{"moe_layers": [2, 3, 4, 5, 6, 7, 8], "routed_scale": 1.5, "num_attention_heads": 8, "num_key_value_heads": 2, "vocab_size": 8192, "init": "normal", "init_std_qkv": 0.0412, "init_std_up": 0.0412, "optimizer": "muon_variant", "learning_rate": 0.00403, "lr_head": 0.00724, "dataset": "wikipedia_en"}
Below are experts of layer 4 (counted from 0) of a mixture-of-experts language model. Rows are named router (the router's row for the expert), gate (a neuron's input weights, with its number), up (a neuron's input weights, with its number), down (a neuron's output weights, with its number) and show model dimensions 64-127. Each number is 128 + 24 x the weight over its row's rms, rounded and kept within 0 to 255.
After each expert's rows: a language model's description of what the expert responds to. This comes from a sample of Wikipedia text that the model never trained on.

# expert 43
router [155 107 114 145 146 141 138 152 137 137 149  94 134 166  65 154 154  96 124 119 138  71 107 102 122 108 169 147  95 108  86 151 106 103 154 156 151 155 145 115 132 134 157 160 125 142  85 158 127 150  78 118 145 151 132 117 117 113 114 153 131 112 156 145]
gate0 [138 138 112 138 179 128 142 138 118  92 158  84 141 154 123 137 136 145 148 123 139  88 137 105 126 159 120 139 144  75 127 124 136 123 141 124 140 175 107 133 110 132 127 141 104 148 125 146 176 181 144 139 150 126 164 131 162 150  98 148 172 164 104 115]
up0 [136 131 182 122 179 187 140 141 113 118  87 142 110 110 161 116 116 113  99  93 119 120 166 154 102 120 112 129 132 135  94 158 137 121 134 124 100 131 149 143  86 108 140 129 127 133 170 148 147 137 137 107 198 188 118 192 113 134 131 156 123 114 163 122]
down0 [165 118  77 172 116 183 133  73 117 133 115 129 163 138 119 133 181 145 118 135 147 110 158 151 132 130 111 137 116  91 107 145 155 116 103 154 149 127 115 143 133 169 104 129 133  95 135 102 127 156 167 103 117 142 134 141 125 150 126 154 128  76 145 125]
gate1 [112 100 142 142 113 130 129 151 143  97  97 120 125 163 115 115 103  60 131 149 154 100 143 133 149 151 150  99 121 140 100 142 101 119 116 119 184 139 146 128 136  86 119 112 171 132 156 107 142 123 149 114 139 139 110 141 138 139 106 152 120 129 126 112]
up1 [128 141 144  98  88 119 127 126  99 128 135 107 161 132  55 137 162 145  76 142 178 120 151  97 120 171 113 141 138 142 144 109 127 132 121 145 107 129 140  97 151 132 115 152 146 154  95 142 120 121 138 103 114 136 145 140 116 137 122 133 151 123 160 134]
down1 [106 124 122 155 145 134  62 114 154 170 135 179 141 103  96 130  94 151 162 161 129 151 130 108 110 181 134 155 101  92 145 134 106 126 125 153 105 106  87 129  63 106 163 104 120 167 100  99  98 142 161 148 137 101 135 168 123 112 100 132 134  85 115 153]
gate2 [125 116 119 170 103 120 170 151 167  98 121 113 139 145 101  98  97 112 126 161 138  95 163 107 134 150 113 109  97 158 156  95 126 151 160 121 129 154 131 118 151 105 128 121 168 149 128  99 141 143 135 157 130 124 160  63 130 126 114 149 135 156 133 129]
up2 [152 110 128  99 111 136 116 149 117 144 157 113 157 151 112 162 160 154 153  81 118 111 148  91 136 144 138 109 118 148 132 137 126 146 162 149 107 125 131 146 138 138 126 122 146  86 140 126 147 118 112 114 128 137 124  75  93 123  82 123 101 164 140  88]
down2 [122  85 143 105 123 157 152 125 127 101  89 129 134 125 149  66 169  98  99 140 141 134 141 125 122 162 114 140 167 153 127 108  92 140 118 131 169 121 128 108 118 145 117 120 123 139 146 152 130 140 135 121  86 126 136 108 142 129 104 109 116 167 103 135]
gate3 [115 146 167 132 136 100 120 118 120 116 112 108 124 119  74 146 117 144 148 122 109 161 114 182 110 144 110 129 117 125 125 148 125 133 153 150 148 149 102 110 178 165 130 137  89 130 161 181 109 154 147 121 135 137 169 139 132 173 115 144 103 170 141 150]
up3 [138 150 117  80 126 117 129 132 119 126 117 113 159 124 140 114 186 192 154  61 114 114 110  90 162 131 143 168 110 128 108 166 163 103 146  97 135 203 152 121 152 124 163 145 146  78 140 123 136 138  96 175 162 137 136 103 161 152 116 143 113 146  96 116]
down3 [106 145 120 130 135 137 105  86 125 149 148  85 156 150 139 146 130 113 132 115 109 146 162 184 129 109 124 100 138 105 137 147 140 116 107 143 135 107 144  91 136 114  95 104  77 129 129 138 116 129 137 106 137 122 109 115  61 156 166 106 102 168 161 102]
gate4 [152 127 120  67 136  99 133 119 154 164 131 127 106 172 117 124 146 155 131 118 176 101 105 111 143 106 137 117 106 138 131 173 121 106 153 191 126 121 164 151 150  90 159 127 149 152 135 157 162 164 124  86 134 158  83 122 159 166 128 102 163  93 119 119]
up4 [109 122 133  68 115 115 135 157 114 154 114  87 122 119 118  90 127  97 136 118 155 160 139 139 148 130 173 175 115 133 120 135 133 113  87 127 120 120 161 146 161 119 137 108 153 134 159 131  94 128 121 143 108 109 143  98 104 171 138 105 147 122 110 149]
down4 [111 120 144 195 107 155  88 116 109 114 136 167 132 143 126 132 110 141 128 138 109 112 141 117 108 139 108 115 105 101 143 181 119 119 170 109 131 113  94 119 108 116 150 167 138 163  99 133 107 147  83 135 118 149 127 115 113  92 131 140 107 180 126 135]
Description: Word-final suffix pieces, mostly plural s, plus -er, -ers, -ments, -aries, closing nouns, e.g. rumo-rs, office space-s, bound-aries.

# expert 20
router [131 108 130 114 123  89  92 138 134 167 126 119 147 145 107 135 118 123 140 126 133 123 105 124 101 128 113 105 110 153 153 127 140 161 126 148  48 117 152 114 128 133  71 112 141 148 129 137 164 135  45 165 126 148 108 114 184 133 142 103 114 130 159 173]
gate10 [117 139 123 160 114 131 118 132 154 180 122 160 145 106 143 136 110 119 140 100 120 159 173 149 132  70 126 141  97 145 140 116 108 127 151 151 114 108 133  80 131 124 140  92 102 150 141 135  91  80 106 136  84 100 130 136 109 112 109 140 136 151 151 104]
up10 [124 132 133 118 114  79  96 101 125 114 133 154 128 139 127 114 134 123  89 146 138 148 102 141 146 183 157 126 135  74 126 143 113 156 126 123 139 104 119 107 131 126 107 107 127 165 115  95 126  90 121 110 156 143 121 139 139 116 143  83  74  79 112 136]
down10 [ 92 130 111 144  82 122 122 131 116 126 143 108  85 157 138 123  88 136 136 100 125 154 111 113 130 166 117 136 127 136 127 117 146 139 181 195 126 179 123 121 125 174 148 136  98 116 147 123 126 141 179 166 123 100 132 121 160  70 113 135 151 163 143  81]
gate11 [150 102 159 118 141  93 152  95  95  78 166 164 133 141 135 110 113 148 125 105 128 100  89 197 126  60 114 119 122 155 141 131 156 163  95 164 137 176 129  98 144 128 150 144 125 115 137 139 137 137  88 106 140 148 111 145 133 120 178 112 118 112 149 141]
up11 [145 125 126 122 134 147 124 124 146 158 154 118 111 158 147 152 130 127 140  93 189 136 130 161 125 107 114 119 127  89  87 137 119 120 152 117 155 142 134 156 133 125 126 171 155 142 167 154 126 122 138 196 148 137 128 179  94 151 130 129 153  90 155  77]
down11 [142  67 147 117 155 131 165 172  91  69 106 140 108 125 192 135 122  99 162 143 133 128 109 181 132 119 105 151 149 139 148 169 137  97  98 119 146 151 127 129 113 167 102  83  79 134 106 145  88 127  97 133  50 119 126 115 122 144 133  88 118 153 160  87]
gate12 [114 151 145 152 111  91 147 124 155 175 144 141 110 174 109 106 123 142 136 102 114 115 132 118 110 113 127 139 154 160  97 139  90 141 142 116 123 144 158  95 160 125 122  97 122 135 141 150 129 140 113 140 115 129 121 147 123 123 137 105 105 160 127 118]
up12 [125 111 123 130 122 157 114 115 153 150  74 169 128 174 131 114 150 152 146 143  80 104  95 171 147 159 122 128 134 130 184 154 130 131 148 131  88 145 128 102 119 147 155 114 142 114 129 126 119 148 175  66 113 117 102 157 112 129 128 120 127 121 157 120]
down12 [ 76 131 136 153 122 162 158 144 126  99 134 108 124 143 130 154 117 123 113 132 149 164 140 151 124 114 103 148 153 116 152  83 158 120 129 137 144  73 122 168 148 122  85 120 131 110 116 121 101  65 121 121  94  91 121 145 144 138 129 109 168 140 149 115]
gate13 [ 85 112 175 143 127 143 160 141 155 116 132 165 125 160 134 159 117 138 123 116 151 145 116 123 122 126 117 138 117 109 125 141 112 116 131 155 104 138  92 172 144 123 137  83 133 122 109 158 138 119 123 132 112  97 134 156 134 155 100  84 162 123 120 136]
up13 [139 161 147 110 129 152 107 122 144 110 115 121 119 155 153 155 108  80 129 139 117 101  86  81  74 137 168 161 168 114 107 157 104 138 109  96 109 113 102 167 165  92 125 109 114 135 120 141 117 164 160 126 140 161 129 124 120 171  93 118 146 146 127 124]
down13 [184 130 122  85 126 151 124 193 125 104 149  96 151 115 177 112 128 112 134 130 130 141 126 125  98 145 135  57 123 129 121 136  84 119 150 139 118 140 111 157 130 157 142 123 146  93 135 149 139 131 116 139  99 165 130 126 132 137 104 147 105 103 144 138]
gate14 [115 125  79 194 158 103  96 105 121 127  69 126 124 146 179  89 136 114 113 105 157 111 127 160 139  87 132 101 119 120 145 136 147 146 158 111  77  99 139 158 110 105 134 102 114 138  81 113 181 121 119 160  90 172 114 167 132 124 136 146 156 127 141 135]
up14 [159 113 137 108 152  90 134 137 112 144 133 175 112 112 125 104  93 112  85 178  74 118 153 144 114 138 104 117 104 123  97 100 101 105  87 121 140 164  59 122 146 109 134  94  93 104 131 152 130 134 136 148 108 115  92 107 121 115  79 149 134  85 165 112]
down14 [104  94 133 172  96  90 127 146 147 142 125 116 178 172 108 166 142 112 149 143 129 190 154 131 177 137 120 104 112 119 137 154 114 129 110 134 160 143 102 157 146 112  76 184 112  97 136 127 135 115 153 125 141 141 141 146 125 129 135 133 140 123 141 115]
Description: Single digits and number pieces in scores, times and codes (4.40, 8), apostrophes in possessives, and pieces like c, g, ic inside words.

# expert 32
router [102  85 125 110 133 125 149 124 159 136  99 101 100 157 116 139 133 134 110 120 126 144 143 162 171  98 122 188 159 193 101 133 153 129 129 189 144 122 105 114  97 150 168 169 136 126 155 129 154 119 141 114 126 100 129 138 142 145  90 140  98 108 120 153]
gate0 [166  63 127 114 160 149 147 141 149 132 145 147 118  99 119  83 107 158 107 130 146 156 147 168 135 120 135 120 107 129 151 137 174 112 150 101 128 120 124 163 117 160 134  77 112 120  94 139 155 109 120 141 132 156 145  77 108 136 162 130 147 127 159 149]
up0 [123 205 142 105 138 104 105 111 101 140 122  95 105 122 136 148 142 125 122 151 145  86 103 107 139 125 123  59 174 139 173 107 115 117 117 145 137 179 122 157  83 134 146 169 142  93 110  93  92 157 139 123 136 153 102 153 166 146 172 141 103 130 110 115]
down0 [142 122 166 125 161 150 106 152 166 142 116 111 109 120 123 143 133 132 134 123 143 120 168 107 117 129 130  96 129  92  95 103 130 113 139 110 143 119 147 115 102 129 104 124 111 146 123 118 146 141 101 162 140 156  78 125 152 155 146 152 104 115 140 130]
gate1 [123 103 115 139  78 138 139 101 110 172 108 109  92 120 105  87 135 136 121 133 141 121 114 145 117 148 117 171 176 112 160 137 148 144 156 122 122  98 145 126 104 147 118 146 159 112 117 119  80 152 127 159 142 132 137  93  80 148 140 119 113 115 187 145]
up1 [127 175 139 119 129  63 184 138 123 151 206 116 115 119 131  79 118 100 175 133 144 122 165 105 130 159 102 120 127 112 127 148 127 144 158 106 104  54 121 136 157  90 113 117 114 140  87 119  73 136 114 186 142 136 177  99 119 130 175 155 108 104 140 118]
down1 [106  80 165 116 117 183 161 130 142 106 120 126 106  97  92 135 120 143 129 146 124 147 103 140 131 152 110 152 155 124 125 136 119 160 125 110 125 163 173 154 124 129 115 134 189  98 122 115 109 112 126  98 128 122  49  93 162 113 144 112 118 109 114 118]
gate2 [114 135 138 126 135  88  81 134 137  92  90 138 146 172 134  84  99 119 133 102 162 146 125 126 119 134 155 121 124 108  88 136 147 131 146  96 113 119 128 165  84 146 145 121  96 124 129 153 101  80 182 117  90 142 105 151 144 119 125 149 104 107 125 147]
up2 [114 149 107  87 143 102 135 114 100 186 122 101 142 147 145 135 117  99 150 119  97 113 112 144 119 129 142 210 115 133 162 128 120 130 109 134 148  80 123 153 131 111  80 143 155 149 137 152 110 124 127 159 156 119 143 126  93 156 136 110 120 153  82 139]
down2 [148 114 141 113 108 138 130 142 144 146 144 162 108 144 111 142 127 162 113 122 128 123 168 133 120 133  88 157 131 113 106 127 113 117  80 131 169 112 104 113 132  94 113 119 163 156 145 109 123 118 118 149 120 116 134 125 132 120 123  96 143 103  86  97]
gate3 [ 72 116 128 186 142 132 155 147 166 127  83 134 116 143 144 161 143 133 157 124 133 140  95 114 139  82 174 136  93 127 109 122 150 110 118 154 106 148 104 132 115 144  91 138 133 142  93 155 150 160  96  85 162 116 163 142 150 172  94 135 107 133 120 104]
up3 [123 131 164 167 131  88 155 132  82 151 160 121 113  86 115 113 108 117 135 113 148 151  85 103 123 112  98 108 139 120 163 106 150 128 100  62 112 130  72 130 112 144 126 195 122 122 112 118 140 121 206 144 151 136 111 121 118 111  93 115 126 140 108 130]
down3 [141  99 129 133 156 107 122 118 112 148  75 135 101  99 111 147 133  91  90 122 137 109 123 115 130 115 141 150  87 154 117 100 148 166 125 173 142 168 149 130  94 127 127 109 116 145 150 137 144 111 152 110 162 102 143 109 161 148 118 140 117 123 111 113]
gate4 [141 110 190 108 115 119 113 107 123 130  89  86  92 120 140 143 121 149 136  96 149 175 162 140 143 118 154  59 119 126 107 139 126 117 111 101 138 118 113 180 119 149  98 126 102 155  75  82 164 132 134 124 109 129 141  97 129 162 134 156 140  93 186 114]
up4 [138 133 130  95 148 140 110 119 134 159  92 136 138 164 124 123 121 106 103 123 140  97 140  89 108 169 143 140 117 132 133 164 108 116 151 137 118 133  89 130 105 120 147 195 144 146 114 162  70 119 104 141 144 121 142 133 122 124 181 156 133 116 150 167]
down4 [116 119 119 153 137 159 155  96 172  93 112 169 127 141 103 157 150 150 126  82 152 140  77  93 157 118 116 134 121 108 135 148 160 139 103  89 125 128 109 122 147 107  93 134 129 103  92 159 125  79 126 127 152 128 123 111 132 111 121 146 116  94 114 134]
Description: Common nouns after the or his naming the work or group discussed, such as season, series, show, album, band, year.

# expert 19
router [120 107 126 139 121 108 152 113 152 124 126 106 120 133 136 150 104 124 147 119  74 110 128 171 121 179 122 167 122 112 143 164 148 154 149 122 124 121 173 126 115 128 118  90  96 122 151 138  99 118 140 147 125  99 130 137 107 116 106 101 154 116 151 112]
gate0 [144 155 150 154 135 144 136 136 118 134 169 103 145 122 126 122 136 166 108 113  92 145 153 112  96 123 129  78 121 132 148 134 142 170 139 132 167 122 129 143  78 124 106  92 114 151 136 110 152 108 104  84  92 129 186 165 130  97  99 130 125 127 143 123]
up0 [138 167 162 122 105 190 100 156 150 155 137 145 122 135 118 114 110 123 162 110 120 126 108 144 137 123 138 152 118 108 119  82 118 110 138 119 102 132 121 105  99 134 133 103 140  90 136 146  53  63 174 117 136 132  91 147 138 166  83 137 108 130 111 105]
down0 [ 95  95 127 135  94 164 121 111 153 138 169 134 138 131 123 151 133 159 136  97 108 129 117 137 119 132 150 108 128 157 134 144 111 133 126  82 107 114 123 171 102  88 141 137 148 142  96 152  87 145 117 137 112 183 150 119 156 140 105  99 112 122 146  89]
gate1 [ 83 151  96 164 143 130 164 113 122 157  85 159 139 135 119 157 123 128  97 132 115  95  98 164 132 165 103 133 128 111 146 103 122 132 130 100 124 121 136 115 106 115 105 135 140 114 148 153 113 113 123 116 108 119 163 150 147 101 144 141 127 154  82 107]
up1 [139 141 133 146 126 130 121 152 134 112 106  98 108 124 145  91  91 114  89 151 102 108 135  91 136 146 138 143 135 123 134 136 121 143 113 109 130 117 143  97 121 141 103 123 108 155 125  92 125 178 101 151 140 155 141  89 133 141 148 127 135 140 121 150]
down1 [148 123 147 108 137 125 140  80 129 127 134 136 100 154 140 140 151 115 163 132 123 110 153  78 145 119  99 105 121 193 110 109 135 171 132 151 126 142 109 141 121 155 141 142 153 106 190 157  80 113 118 128 116 146 163  88 118 156 138 142 158 136 135 100]
gate2 [162 129 109  81 135 134 127 146 150 143 144 120 116 143 144  80 101  92 150 145 103 130 166 128 152 158 144 146 125 127 195 183  94 134 180 132 154 138 161 140 102 103 112 157  91 119 142  90  86  99 154 148 129 108 120 113 115 152 161  88 123 142  90 157]
up2 [162 114 184 129 106 125 107 132 134 130 116 139 136 113 148 125 112  95 145 115 142 142 150 129 142 139  94 120 110 121 137 114 119 122 193 100 128 146 171  93 109 137 148 116 146 101 148 147 166 121 137 128 133 143 129 120 131 157  85 102 141 129 106 135]
down2 [118 128 127 117 159 123 118 162 127 164 136 124 113  93 107 109 123 102 107 121 153 139 113 176 142  87 154 118 111 135 142 110 130 125 156 133 115 125 165 109 108 126  95  52  85 176 129 114 121  86  61  87 121 105 100 144 117 138 102 121 159  82 111 173]
gate3 [143 129 158 156  96 114 112 164 119 161 162 154 151 113 169 100 103 126 115 145 119 111  61  99 149 160 122 122 148 135  96 160 156 113 143 121 138 130 141 127 124 110 113 121 126 110 125 142 144 121 120 129 120 126 137 147 162 108 160 159 149 150  79 156]
up3 [138 103 122  71 112 115 117 159 122 123 175 119 128  95 147 160 128 164 150  90 139 150 129 151 134 140 121 178 134 157 118  98 113 131 106 118 124 137  88 155 137 104 179 162 137 103 171 129 104 123 119 153 111 154 105 116 133 147  89 152 149  84 124 108]
down3 [128  88 148  67 144 117 105 186 136 132 127  94 127 149 159 149 129 123 113 121 117 117 105 169  98 122 141 153 171 124 115 147  81 136 131 166 139 150 150 134 132 140 108 154  65  93 156 141 143 131 130 142 106 130 142 114 129 119 145 150  96 148 114 133]
gate4 [106  73 170 126  85 123  88 103 157 137  93  92 129 155 144 117 133 109 154 100 114 128 134 137 106 144 165 151 157 108 194 105 145  87  88 144 142 116 177 151 137 138 142 157 145 127 156 154 126 117 124 129 144  78 108 162 120 117 150 137 101 165 149 165]
up4 [124 156 119 147 148 113 109 127 108 120 136 130  84 150 139 165  91 118 157 173 113 102  79 159 113 147 116 184  89 171 108 120 137 147  83 145 130 115  85 127 101 112 118 122  96  92 100 162 127 144 108 131  85 155 108 118 148 160  89 146 112  97  63 126]
down4 [151 108 122 118 148 144 116 124 127 156 117 101 164 151 146 146 107 156 127 116 157 119 106 113 125 149 119 164 134 106 107 144 163 116 185 106  99  98 112 103 107 137 155 121 158 121 129 145 151 118 145 126 110 151 140  75 137 159 134  98  70  91 134  95]
Description: Descriptive adjectives and word pieces modifying a following noun, especially in sports text, e.g. high, long, major, strong, domin-ated, goals-core-r.

# expert 5
router [111 134 134 122 160 162  93 177 168 109 163 111  63 115 174 105 131 141 130 126 137 100 110 119 144 110 113 141 102 165 126 141 134 142 143 115 120 137 126 124 151 116 157 146 122 142 121 136 141 138 147 111 100 125 118 167  76 140  84 116 175 146 128  99]
gate10 [136 123 126 139 107 109 115 116 157  96 123 145 141 124 137 115 106 143 138 132 152 129 105 170 106 122 115 143 140 197 138  90 156 124 110 115 104 126 127 138 132  77 144 150 196 111 102 149 102 147 125 123 136 112 163 141 112 113 105 113 120 140 116 152]
up10 [103 135 119 125 117 128 103  79 104 146 129 126 162 127 162 146 136  88 127 104 128 121 116 157 148 146 133 128  92  94 122 127 137 121 164 124  87 131 151  88 134 141 142 164  98 150 142 132 119 117 117 117 126 150 152 113 127 120 166 137 110 109 163 161]
down10 [120 107  89 117 154 126 155 149 124 138 129 108 141 126 118 116 140 106 116 114 175 155 131 125 145 123 139 152 159 122 119 164 133 123 139 122 130 145 107 197 145 149 127 122 118 153 104 141 144  97 116 130 113 150 110  69  91 120 123  82 136 119 156 101]
gate11 [127 138 158 123 150 120 131  92 105 169 170 117 133 127 141 161 120 114 132 129 174 131 123  90 114 148 116 131  98 144 141 127  93 139 137 127 112  79 128 104 144 119 142 149 145 119 106 165 123 149 117 144 113 113 124 126 123  77 136 157 123 150 134 111]
up11 [139 152  73 116 129 173 130 160 112 136 141 121 113 143 104 170 140 114 153 145 115 115 140 124 141  83 120 124 132 185 110 161 140 186 100 167 170 164 139 122 138 139 130 148 154 106 116 114 103 113 152 131 137 149  99 119 122 106 123 106 154 116 136  98]
down11 [127 110 119 148 118 172 114 149 139 131  88 137  70 109 143 139 196 140 124 142  97 122 156 111 120 115  86 139 144 165 171 120 103 145 132 130 179 110 157 128 115 126  55 144 179  81 109 113 138 134 119 136 115  97 128 119  97 148 147  96  95 108 123 166]
gate12 [161 109 133 134 152 132 157 169 170 146 144 119 113 156 160 148 196  95 115 117 165 125 121 101 151 138  79 171 122 110 111 137  95  86  99 172 125 118 127 126 135 150 145 149 111  97 143 102 109 156 147  84 135 133 143 111 153 142  94 164 135  63 147  82]
up12 [184  99 120 148  99 105 111  99 128 126 112  96 131 155 180  93 145 110 160 136  85 107 142 138 133 138 147 165 138 162 107 172 171 143 145 108 114 122 130 123 130 116 119 135 156 114 130 140 133 103  98 109 134 124  99 105 141 120 118 118 111 121  87 116]
down12 [142 100 117 136 127 128 117 129 160 123 119 155 151 104 145 171 113 108 160 118 129 167 187 161 118 148 120 141 187 152 108 117 149  95 169 149 104 148 120 148 109 121 129 107 150 106 122 147 127  88 142 141 130 146 158 103 111 135 140 144 144 160 106 116]
gate13 [104 103 132 130 164  87 138 123 173 105 123 108 106 143 153 147 119 119 167 151 103 119 112 115 113 145 150 138 121 159  80 107 203 146 144 156 133  99 111  84  88 123 140 128 157 136 151 156 122 106  97 120 114 123  84 140 142 175 128 143 115  92 125  93]
up13 [ 95 106 121 103 117  95 122 119  98 154 119 149  67 128 137  93  96 142 116 101 128 133 109 112 148 100 145 157 139 103 119 144 109 130 103 168 122 105 157  72 120 156 164 131 140  94 105 135 121 101  96 129  98  67  98 182  71 107 151 137 124 110 139 119]
down13 [146 127 110 165 107 154 129 136 142 153 141 163  95 136 144 118 126 110 115 164 118 121 151 147 181 133  97 118 192 151 125 105 133 118 143 119 146 101 122 117 110 166 110 113 148 165 143 128 145 100 146 133  77  87 110 130  85 115 170 108 121 111 110 172]
gate14 [103 126  96 166 152 108 136 101 121 156 175 165  76 126 138 129 137 170 149 145 123 140 149 142 140 151 118 131 130 167 137 177 133 126 128 158 166 122 132 125  94 113 124 128 122 157 154 112 138 131 170 128 149 147 168 183 151 142 114 136 120 107  80 108]
up14 [123 109 137 120 153 169 147 104 147 145 158 199 132 150 131 157  95 161 146 127 122  97 130 113 158  96 137 139 149 110 133 129  78 128 107 158 128 139 161 148 158 116  97  88 104 129 144 123 137 117 157 108 105 140  96 100 123  98 106 129 167  96 108 166]
down14 [108 177 142 112  97 112 108 130 115 141 149 150 124 166 101 140 151 102  82 167 117  65 149 121 138 128 102 119  90 141 139 138 119 163 126 116 165 102 135 103 135 134 128 104 137 163 128 170 108 126 119 127 120 141 128  89 151 108 150 104 112 153 104 132]
Description: Pieces of geographic coordinates, time zones, elevations and ages in infoboxes, such as ′, ″, N, IRST, "(age 36)".

# expert 17
router [111  88 150 113 128 101 147 179 161 105  88 154 134 122 137 135 111 146 111 121 130 123 152 185 104 112 125 164 131 149 105 115 144 114 134 160 151 104 148 156 161 145 138 157 112 174 140 162  94 145 114 125 119 148 113 143 103  94 124 131  91  93 116 127]
gate0 [130 144 135 124 124 124 109 141 131 131 164 128 134 151 128 120 147 117 116 129 124 114  99 120  99  96 131 128 148 103 175 172 166 109 133  92 100 104  96 181 107 148 138 190 159 126 179 112 130 170  63 138 132 100 135 115 133 126 145 166  86 114  55 121]
up0 [142 139 126 149 124 145  75 165 146 119 144 131 137 159 148  98 133  98  95 113 120 162 146 124  96  91  90 109 142 129 144 202  88 145 147  66 146  85 122 130 113  78 114 151 104 121 144 132  97 112 125 168 112 146 144 130 138 159 127 119 145 128 188 104]
down0 [149  87 116  96 156 134 162 159 153 140 152 130 134 139 130 111 148 123  99 118 104  89 146  63 116 135 115  91 157 146 136 140 151 130 145 134 123 130 131 162  72 144 113 123 126 141 154 108 144 146 156 153 165  95 150 119 135 133  71  97 150 141 127  85]
gate1 [155  85 141 163 100 104 118 120 162 113 138 135 118 155 145 133  92 114 111 130 100 178 189 111 101 141 138 123  85  81 134  82 172 118 137  88 148 133 123 119  97 176 171 104 130  88 177 144  84 102 128 156 137 129 139 132 129 161 101 105 177 139 152 120]
up1 [133 155 129  86 136 126 114 112 122 113 127 106 150 127 148 145 126 142 103 201 150 122 114  89 112 111 101 164 168 168 120  81 121 120 131 110  63 130 106 113 122 150 133 186 167 126 178 142 135 145 163 127 113 150 167 148 107 122 129 134 120 112 148 134]
down1 [120 118 120 179 134 113 127 133 134 104 172 162 114 133 153 185 133 174 116 143 119 131 125 127 151 129 121 119 139 129 126 123 145  95 123 146 140 148 106  84 142 138 100 112 151  93 114 131 197 102 136 106  69 119  97 156 128 139 116 161 105 120 101 176]
gate2 [161  98 122 149 112 146 138  92 157 158 113 160 126 148 159 113 112 155 113 106 138 165 155 144 170 100  73 109 105 144  79  96 121 118 166 117 160 136 121 145 133 124 141 175 137 129 131 175 116 102 136  98 135 137 129 103 142 169 113 164 168 100  94 135]
up2 [175 100 136 160  92  81 108 131 164 127 109 101 110 151 163 145 123 132  82 136 126 139 158 132 111 124 130 133 153 119 116 134 129 146 136 166 103 115 128 130 119 114 131 120 166 110 112 128 113 120  74  98 126 141 171 143 130  90 119 115 134 128 142  94]
down2 [ 73  91 127  81 160 121 126 140 119 160 154 138 174  96 148 130 129 108 147 120 150 101 111 103 126 122 143 148 171 101 135 117 140  93 108 155 107 163 130 116 102 146  94 149 145 101 112 104 144  96 160 155 109 147 130 136 107 122 100 107 106 135 114  98]
gate3 [121  91 135 191 131 139 154 165 169 151 124 116 126 139 145 112 142 132 139 159 139 141 118 147 128  89 162 113 133 132 125 111 117 172 149 114 130 122 119  98 183 127  91 122 136 133 136 133 115 103 162 141 120 122 162 157 160 171  79 113 150 127  93 174]
up3 [156 106 110 106 151 153  92 122  90  90 124  99 130 108 139 113 136 144 126 106  97 155 140 147 172 152 135 144 129  86 124 131 139  88 114 138 130 146  91 157  87 164 114 121 115 114 123 106 114 122 116 147 173 117 150 125 146 142 146 124 100 138 132 152]
down3 [130 161 143 120 174 156 131 174 132 100 127 118 130 117 171 168 141 147 149 112 124 161 102 173 134 115 130 109 136 132 124 137 102 139  92 118 128 113 118 127 152  72 131 144  95 121 151 119 127 176  98 108 142 149 127 154 157  84 126  85 148 141 104  81]
gate4 [137 145 168 159 122 114 132 166 148 104  94 168 160 128 108 118 164 143 122 103 110 136  94 117 126 138 123 116 118 111 115 108 108 127 151 177 125 115 115 130 150 124 123 154 120 115 137 142 124 130 184 172 128 125 117 174 126 136 136 147 156 120 144 175]
up4 [142 188  83 106 154 145 119 157 108 161 163 150 112 159 114 114 151  80 144 116 124 133 118 124 109 124 125 148 139 131 179 134 101 110 152 104 124 100 167 147 107 108 196 143  94  98 158 174  76 117 179 130 133 166 134 135 151 147 144 144 113 116  98 132]
down4 [ 99 110 116 135 116  97 145 112 134 133 132 129 101  86 149 147  84  73 114  85 164 124  85 164 146 132 185 149 132 122 109 137 102 118 102 111 125 161 127 130 150 118 138 101 138  95 120 157 112 149 142 128 123 115 122  80 139 127  75 111 111 155 153 163]
Description: Nouns and suffix pieces about government, society and economy, such as government, rights, military, -ical, -ation, -ment.